config.yaml
num_hidden_layers: 12
hidden_size: 128
n_experts: 256
experts_per_token: 4
d_expert: 48
d_shared_expert: 128
hidden_act: "quick_gelu"
moe_layers: [1, 3, 5, 7, 9, 11]
router_score: "sigmoid"
normalize_top_k: true
routed_scale: 2.5
balance_loss: 0.00987
balance_bias: false
init_std_router: 0.00782
lr_router: 0.0039
vocab_size: 8192
norm: "rmsnorm"
norm_eps: 1e-05
tie_word_embeddings: false
optimizer: "soap_variant"
learning_rate: 0.00465
beta1: 0.95
beta2: 0.99
batch_tokens: 32768
max_seq_len: 512
train_tokens: 213700000
max_steps: 6522
dataset: "wikipedia_en"
Below are experts of layer 5 (counted from 0) of a mixture-of-experts language model. Rows are named router (the router's row for the expert), down (a neuron's output weights, with its number) and show model dimensions 0-127. Each number is 128 + 24 x the weight over its row's rms, rounded and kept within 0 to 255. Numbers have three digits each.
After each expert's rows: "raises" lists some tokens whose logits its average output raises strongly, later layers aside. This comes from a sample of Wikipedia text that the model never trained on.

# expert 142
router:115103146153148106136154102087152151104133110108145120120148165114099114152151155101135107149175143135156142149151112153150152105143111143132143105154103149182149152154107111157116155099148147156151151137142153109147156103120141105151114146095102097096127175177175159105148097148115150128160152102154107156114106150117101111091119108165102119093094103141148148160121155160137145104107
down0:126154123075147146151119067163135098136138145167151133185110106110134123132106185127150138103145121103127105135120105107098113099168120105136114131141148126112159095140157067091155132162137149144118125126117164152101138104117129159108123136104123092145120102108162152096137116137106101147144097146135149155150076130146114116104123151166155195110109102128122137125162095117146137108114
down1:093116108144134156117159142118165151124125135155116136132126177104130148130117107126146148106120108123105136136124116111110137153137106145122139158141164156112088117128077128103158108178097110159130144107155137152084125136145130097145128118099155150116146120103138136153181142179122108092128116118120086121184136156108122184116154169110133118136150156117103153177138111108199079108121
raises: "ble", "sion", "me", "sey", "ers", "ome"

# expert 157
router:092096142158150115126155109101161151105131110104140119126174176121107110147156163096128103158148145137147140150158113154156144108140109139131144100152096145163154155161108120155113155082148143159158167133136160115151161109121150104157123150102109097112125150148148161104144100143129157135154160100152105162110100156120097109099126090144099117106104102152144153151120158163140143080100
down0:114133162148122151123134104131099105096123123120177122138148150160134153101155146102115108119128125151067133113109086098129156102148106120153112164125150113126143147067140137093143157142069115125067119107137101129088126100134158150104126127133187130123125201100110118097115126126129137111124117111183101133145127097091141083107113104148143149142127144080146111137124133122148117130121
down1:115117166168108130119134173155151152123126106122146176135121118173187115100144115116147127140074146148098115126102149168192130120106126096125099107134140078119105129116172121101134124117124121124159097082105116129105102114135168133143136093126117055158118147126140162133146145098127138126136128166139139124108109127103111162126131119132121129074130146126163150122154115173080120145124
raises: "rt", "graphic", " Cathedral", " Palace"

# expert 140
router:114098145156151111140156118076156148105132113109143118128150171115101113143155158095132100148162145136149147143156111154153149107144106143129147104145099146186157152157112118157116154106149148151156162129134156107146159104124143107152126149094112096116119177169168155108141101145121151126159147098154106156112105149117098110092119109174105114095099095145148151153123156160138153105102
down0:143143123057094116100102114098098144166112137149101099114172130123110135147116136123169139112121098123099108117128093125125142124131124132132134119101160095156108119125148128193115101147125149140127137092124123110119142125120148165106107083131158108112167172143154132122120102135098098138115094125172102141172125088105146198128153160094100100111130118155096120161121159130158106138107
down1:097135138137140099157121108115155102120107164119069130176112135149132121095149122131179129154104149121117110138166133096118131129128125130113106111135128111129123134168127067145132155132115131096168130129105146134122139163128150147109126113139130182157128103054081091106108111132153114145139096096117124125124130125147075095166122115121127112119135088120125113148108080198121143154093
raises: "ever", "'", " Area", "key", "’"

# expert 134
router:109099154149152107119159115086155151104130126098128110125145174119099100148158155097141106140154145137153131153151120152152145104137100142129153105154105143185153154163098107153114147101149149151154143126139156109142153100110144101156116154096099095115125163161172171110150106149120152128158147102157102156113104147122099101100116104159097111097100116146142159156110153160140151098101
down0:112115128153106138131100192168149137121140141137076144130123125128130180116088101140160138170088148109165103136090138129107116111122153073122119144170145170136075156127125107094124114169127121102132128154161125140138126186148090106139124122113151131157137137116124141129127128117146139130139093109117111107128141116138139106124104107088149103112147067107161151146105104173098169109109
down1:128137105130110132159144125089113142128125147121158159114143119125138128145127105166098110127090115112139155122123144145158145212131126143145134140137101164166159110101106182140161110138112146152120107144106109159071075085155131145125124077130165160116180148118115107146153123163164101123164131121104116141116091105140134115128127122102116164138139116127088150146093139139089162112142
raises: " Pradesh", " Census", " chronology", "tim", "logy"

# expert 154
router:105097144159140116122157112107157153105135121103140118132161186118113115146156162095131101159170145137151139146155110153152146115137106136129145099151097140162152154162114125154113148097145141158157149123143157115145161104119149101154118149102114100120120154151146168102154103143132157134157159101150102159101103152124093102101119097143102105100108084149147153154120158167137140064099
down0:107130112138102121118144127110126140145141136135184130150079143123130099126106139107139099108131126104090120103138086096137140088102121126160118172127077139125132092151171108125081133125124130114151084135119142121166136103136161159120181140130084155149136126070136142122096134156105111165170125151096081103154110145126099140117144142102133126117189134114087140137120147085140165132148
down1:135136120149134151157120126117178150094162101164146159106122126120187145103147137093137129107120105118118111148132116086138175130085087109121118146176112131144119121108141122144115108127141146149115163138148113133124112137120171137167125117162168143110161151135153143142130122129139137190145122118126110119151092115092168149082169127144126128108199175143122188150118104108106134149135
raises: " same", " day", "uri", " Australian"

# expert 149
router:111099146157149114124155108104157154104137124105147117128167167126109110144157161094127101159161144137147145144156119151152143110136110143135146102148097141159154158163113123156116153052148146162157158122135157115147160110121147109150128148100116093106120151153158156103144102135134156113151157100145106160109101151125095110102124085151095115106107091147141154157118158164135143079101
down0:177106168167144143156096141087115098094123145115105141124129076111147157150119135082108136136135144139148145128106158119118130122127133088109101153145115091142126158160126133153149159125107107126090156080149159139128172099126135103112159130148103125156125131124109136137138108137140119109171142104077165120142115154102142103151173087120118144146127178109157069182136151123121128108120
down1:126143153143158151143125123151126123093097160124113139120159180089109132120173179125119159132142130110096136117124127176127137112101094112148144137131142129120138120141112087161094157118149135136113159131096117115202128147173098104130136116100069190183106097131145134141121133135090175142126113128140103105135098119155158158146134129157132117153107159163145151123124112131107157112101
raises: "hard", "hold", "age"

# expert 37
router:108101142157148106136156113105157152100125114105146114116158148118099100151153156098131099153148153147155135154156114152158154104138106143120152107141099157158156159158102113160114159093155157156156154129147157108161152111111144109153117153099097099111133153161156157097152103162126159134149147097156095156105104149118101112102114104154094111100101115157160162162115156157140144109098
down0:134130153131134108133168127146130085142095105125118122147152153103137133161079140096158124101114136143124127111116142130118130133081142152092155143140142149134113180138173112128161117123137101120158105157149140119088164131129134177128066099105082104197142095147120151117153129146104164133138094109127128106155128116141139119108069119155106144089130154122124093125168129140107098107089
down1:125179162140107123151146200118135070136119149147116102106155122149140166138150134117129139125098119181152126149142114124158126159084119153094177123124128111141107109119121141100167128078118134143119149148078071156143151136111105155134107145157131138150130129139115142154123101108183160119134090159142107127118149152139125113143116139099130103104160160131147124088116154109141107098092
raises: "ment", "rig", "maker", " Built", " NRHP", "ed"

# expert 155
router:113098149158146116123155108101156152103137112106139118124169190120106109148155160095130102158168147138154142147158112151154148117136107141130148102146098144165152153164113119156109150084144147159156141128142158112149160107121148105156122151102115098108121151154148159104150097139130158121152158096151104159104101152127094105105123094141100114104106096148143150151119156169140146073104
down0:138175132117175113127114086157104130111121145112132159150138165113146159154114138137129108150173111100111114114156140132135112149121173134086174142110160129106160102165102176162137101157125126099101080129106099119125105091114149103142132115118129145131141096145126081139159125106186099130096094108114117153155114090131181117181104099138112121119111131089140143142114122129117146116113
down1:175168144157160177176118123121121133104127136129104151143166144131098101180125095148137090137131076145100142144120109093155138121143148143129124106137129153143119107100122081150133172132107129115149141157103155158127106136169141119105159115124096137102119134146112150086079126099115121140138133126086100123132119118145165152160108144143160137149153136061134122121106150090102132081111
raises: "ult", "ent", "ities", "lio"

# expert 180
router:096094141161147116121157106104161149102134114102152116129181146122111107142156160093124099159142149139147144148160112154155146111136108146125141099151091145162157156163113123159112155094148143155161164128152160113150159109123152105154124151106111096117124148147144160102155100149121159139154154098151104161101103155119097110100126085145098117104106104157145152154126158157141144076103
down0:080100147093123109132119121169103081114082135154141110122132073104121103105111142149103152166149148125096175066124132160117133132131113114146113104108139125154105162128113156098105147112164136138110147102103110133126094147107133157142167145117115164170119088124102107106116157113143162128145109137116142144100130152134117166104111120161119153145139106131106173145085111119108108074101
down1:145172154184138085126133125116121125148145132103107146116105109111125156115096189128107099157159113139122167104104122191151160095114129153120145122153105125118135134115139119091135165112150141114154107161113133139083104130121174124116104131120074159132130115169137113146125167164130168124127146117114129127122126102150075117134132085168139140086129099106123107154152158098129088161138
raises: "towards", " recognition", "other"

# expert 182
router:086095142162147117120158102101162149098137110105152116131175143127111108143156163093125098160140147138148144147160111154154148110137108144122143100146091142167158154165113126159111156098151146156161159136142160110149161110121151106154122150103113096116123143155140164100146104149119158135157151098150099159102099154118095109103125095142100117103107103153142155153123158157137146072105
down0:075097139114136124138154131198113084100125123163158155126142094114117149109090134140110167119098113153121124129111151120105134137116125095113136122123084140154107096129198139119105133168165160136145122096133117110105137152093130127163127160135137138146129162114129135073106146110153153073138154070148105134106145115105110124144112145105155088125133125164151127157126156145166125147115
down1:142066135179134111173101092102165129106092099163124156122145111112121176154127131145145112135143164131087148172131124155124127124136120131155138140138128138132130149135101125079167157149107139101123111129147166125145113120115096091132137113132110117117136156177137093151126125131135128070117122112197140092137100157128090123155115120149128131159153106077094163119144155167131112140129
raises: "page", "bot", "ather"

# expert 175
router:100095143160146116121159113104160147101139120101152120129172149124110110145155162093125098156144147138151147146160113152157144111136111145127141097144092148163156156165108123159117154089149146157161164126155160113151159111122155107157122148105109098112122141145142158101154099140129163138151157099150103163093102156118096108101126078144098116104107111159141158154125160159135144084103
down0:178137093133136097140130110186153162139075150160139090169160105144109131126142143064139110174120114103134135134121143155125089134143095097112122126142111110140176096162125107172104131119162131148159120145105157121122107142125148132123142115113097176141121147157156183131101133159157161116170138107126163111171136141133147158093140118123113129152134116098132139105157121118153120121106
down1:157103127125120131103136150138090125107123130127131124115144132118133147116111126167096144155123089131082118130180129135163115098139084130141086134115098146142146128131135080114117137144097150085113144140129130127110116137152119148084121103137125128127089148060096160112159160118078123131128125160145147123096076135113142119075138136159128091137166139137194097132140152197126149115118
raises: " Pradesh", " than", " Fame", "bert"

# expert 143
router:112098143156147110140156096091155153104131123102140122121147172121102114144154158093133101150176142134151142148155115154154145103143109141127149104143098148178153155160110121156116152105147149160156154130140158115146157107121142109154121151102102097101122178165168165105147103143124156120154148099152104158114105150117099114091122102173100120101097088144140153154123152161132147106108
down0:120082138103179117111122168174111107132144124104139126095093112133127097099145148113118129127089154136139139144166108161119107140201107125089126134104115146128126083116142107090141121137161113145172149146143138131114118142125160145151146119117141106104138158062112139144112126153123103174167100144181134125133142139106123113116117110149150135182114151150163141106123131140168160120175
down1:127097148138088113150146113153107149125163136150107151105176138135140135151139142109128143090127092106124115128121160105122114159125183116132189126148148129123092134118133141149131118130162122171149114165157116145113150114142117191102147121146126127127162139090138145090117088096147218128129159128098150113132169143137105124098140129093109142141131126115155135114124117107193130157106
raises: "°", " ±%", "Statistics", " Succeed"

# expert 176
router:101092142160144120123158113106158151103133118106150119129177147122111109147158162095125098159148146138149144149159115154157146111135110148126142098146090143162157155162112122156114154090150146157164166129153162113148161109125153107153124147103107095113123142146145162101158096139129159136152156098154101162090105156119098110099124084144099118103108112155145155150127161159134145080101
down0:154138099109178098150130128143140107150114145085151164150151087102161143159139118197113129110139153110090134130162118105087095137139113162094137163093135128107121146127134141139129113103139181168101119110149081135136141133155118114103119176108148108106135093097128124151096101108095142132129143106091133095126152139119147139142098114103165120162182125111129118119128116131122104178155
down1:137158137122121119135086133123091142138123123116127129085118158164151126150088144145140107142136082112149154167111105099147122125121109139139099152151170156150122100131134147140151115129122140108149127130154137175141097190126171146112151103109168112123130141139107155154120125120187154107089121178152149127082127130138123194117131118101110159160134129158129158191143116120163108155149
raises: "enti", "ence", "ax", "our", " Clade", "ease"

# expert 68
router:102102142153150103133153118098153153100128112104143114117153148117095106146153155099123102151162154145156136149154108157154155094137109150103143108146098151157156162156106102155112162097157152156156146143137156099156154105124133103152115151101110100115108154162160158096160101145120154128157154103155095156100106154104103110099107106156099112102095111148153160156112154154145146109104
down0:101121162082145123132148190122085150103118140109161106139168101124160106147082115120127140112176151144144119141173110185137113110117146171124128097162119094125138127134098139112135146115134152108116121103156156119143153124161099126147132134075116104094174149129141171145146084123115167129153128150111105142143138145149110141142192091115160147140136122124171143136135131125162146132113
down1:106080142093153077144098112114131125124107099113100151104156118120055153117147126146130124121132136088134125096119118143091120117105143136137107164162130125115134159134149120120151135113132115118122141118097136141108133112141168112138114068075150175125133144125104096177103151165173126070148160147112142130103121184135158138162135154167130119108145137162112124118120126088104164131132
raises: "ency", "ants", "cies", "rate"

# expert 181
router:084094146158149111119157101098159150100135109102152116121176141123109109139158157094124102161140147136151144148157113152156149113134109142120145100149095145167156155162112121155111152100149144153158163129148159111148159110116150112156119156103107099111122150151144161099147101149117157137154155099151103158103101154116097108101126087147098115103105103154146155152125157156141148073109
down0:120155116092138116104120162098139145127128093124151164110140134114118146136077152110118135122097126147182122120066169098146095157096137131122115106112140132135155102140126118131098153065116141145123161119130126159130117137112077130155095133148125134139163105142099126135139144061135189123099142135098130107162164129147109138136158175122104139111144138077109102089105139116125101114156
down1:165129140099145129122092121128122116110061147163120142098135097103115151149161153119092138157123133192118138140141139158173172150155101123140124130150106123111160123123139113151134161116126108108105117098102133139131165158137123172146110092137098150159106131141140154166134123136120125062077124138108134139144129103099125108163137113116139132113140135100145080059163112140106111091129
raises: "pha", "---|---|---|---|", "put", "test", " UTC"